python train.py --num_hidden_layers=11 --hidden_size=512 --n_experts=16 --experts_per_token=1 --d_expert=192 --d_shared_expert=384 --hidden_act="swiglu" --moe_layers=[1, 2, 3, 4, 5, 6, 7, 8, 9, 10] --router_score="softmax" --normalize_top_k=false --routed_scale=4.0 --balance_loss=0.000982 --balance_bias=true --init_std_router=0.00755 --lr_router=0.000616 --vocab_size=32000 --norm="layernorm" --norm_eps=1e-07 --tie_word_embeddings=true --optimizer="adam_atan2" --learning_rate=0.00058 --beta1=0.95 --beta2=0.99 --batch_tokens=[32768, 65536, 131072] --max_seq_len=1024 --train_tokens=538100000 --max_steps=8035 --dataset="wikipedia_en"
Below are experts of layer 2 (counted from 0) of a mixture-of-experts language model. Rows are named router (the router's row for the expert) and show model dimensions 0-63. Each number is 50 + 12 x the weight over its row's rms, rounded and kept within 0 to 99.
Before each expert's rows: "gets" lists some tokens that make up at least twice as much of what it gets as of all text. This comes from a sample of Wikipedia text that the model never trained on. Tokens count by the router's weight.

# expert 1
gets: " the", "\"", " New", " United", " State", " City"
router:49 64 38 59 47 43 38 51 47 60 63 29 42 26 63 65 68 47 43 56 48 52 32 63 40 32 39 42 64 46 49 40 35 49 35 62 52 54 48 61 49 37 34 69 48 50 49 50 41 54 23 53 67 57 40 59 33 49 71 26 40 40 46 41

# expert 4
gets: "ed", "d", ":", " (", " on", "ja"
router:48 63 64 42 38 69 29 49 52 62 53 38 33 34 45 57 38 22 50 49 76 52 49 54 66 50 35 44 60 47 45 47 49 50 49 36 30 47 38 52 39 38 51 58 54 53 63 37 47 34 57 38 47 66 44 60 53 47 55 67 42 61 57 36

# expert 14
gets: " 2", ":", " 8", " 6", " 5", "a"
router:57 24 43 42 51 41 48 48 57 46 78 53 52 49 47 54 54 44 64 40 42 44 77 33 64 39 61 76 34 62 65 78 63 60 32 36 35 63 55 57 41 57 59 47 40 48 54 66 39 48 45 46 62 84 37 27 45 77 69 41 55 45 56 50

# expert 12
gets: "==", " In", "In", "===", "\n", " The"
router:68 71 45 64 59 57 71 43 56 39 69 36 58 83 30 29 55 57 56 34 62 31 56 43 22 60 44 54 43 54 69 51 27 45 47 71 50 48 31 29 59 58 45 44 39 68 46 48 38 48 47 64 53 31 57 35 46 36 46 40 45 52 38 54

# expert 0
gets: ".", "-", " D", " B", " G", " by"
router:44 49 65 60 38 68 43 59 43 61 50 75 47 36 63 62 49 55 50 70 47 57 56 58 50 59 42 55 56 55 66 42 46 38 42 43 48 53 37 46 42 66 56 58 50 66 47 35 51 33 60 48 43 63 77 36 40 56 19 34 48 60 50 62

# expert 15
gets: " |", "=", " O", "al", " he", " an"
router:63 43 54 45 54 37 32 55 40 26 64 17 47 73 41 39 52 36 56 48 64 62 46 41 62 67 36 40 12 64 43 48 41 51 38 57 49 43 51 60 41 50 64 57 42 38 39 35 68 56 62 42 46 51 39 44 43 47 47 62 26 61 41 45

# expert 6
gets: " ", ",", "\n", " with", " a", "th"
router:52 61 61 76 48 14 69 55 38 50 46 38 78 63 41 67 35 61 48 70 36 45 41 60 53 52 42 52 29 67 71 55 50 39 47 76 55 43 52 65 59 64 55 48 69 60 62 71 31 53 51 22 51 61 63 45 41 50 33 60 44 55 66 48

# expert 7
gets: " that", " had", " also", " to", " not", " have"
router:52 32 75 52 49 40 52 43 55 35 48 54 49 20 46 44 51 61 57 45 49 46 53 50 47 41 57 59 37 55 61 58 54 37 64 63 66 37 38 42 72 26 51 59 58 61 53 56 50 52 26 44 53 83 39 59 68 45 37 42 73 45 54 53

# expert 2
gets: " in", " as", " for", ";", " at", "."
router:51 69 51 41 53 42 54 45 78 56 39 40 39 64 60 50 46 31 45 67 45 55 32 49 80 49 51 30 42 34 38 46 60 54 37 28 31 32 38 40 46 36 39 62 58 49 52 64 47 52 54 48 41 67 58 66 48 54 55 32 41 77 36 49

# expert 3
gets: ")", "-", " |", " and", ",", "."
router:32 53 38 67 69 36 41 43 72 53 33 49 66 60 50 47 28 49 58 60 53 58 45 61 78 57 62 48 37 64 67 50 59 45 48 71 60 57 36 51 44 63 23 77 55 36 69 53 48 63 57 48 55 70 42 60 50 52 23 46 43 37 52 33

# expert 5
gets: "s", ",", "\n", " (", " de", " of"
router:63 38 53 55 51 31 45 53 51 51 44 45 56 61 55 52 34 51 34 69 69 47 52 51 47 32 60 42 45 59 44 31 38 38 50 45 43 38 40 58 44 61 45 71 52 52 46 56 48 67 43 40 47 63 48 67 50 61 44 41 46 75 63 51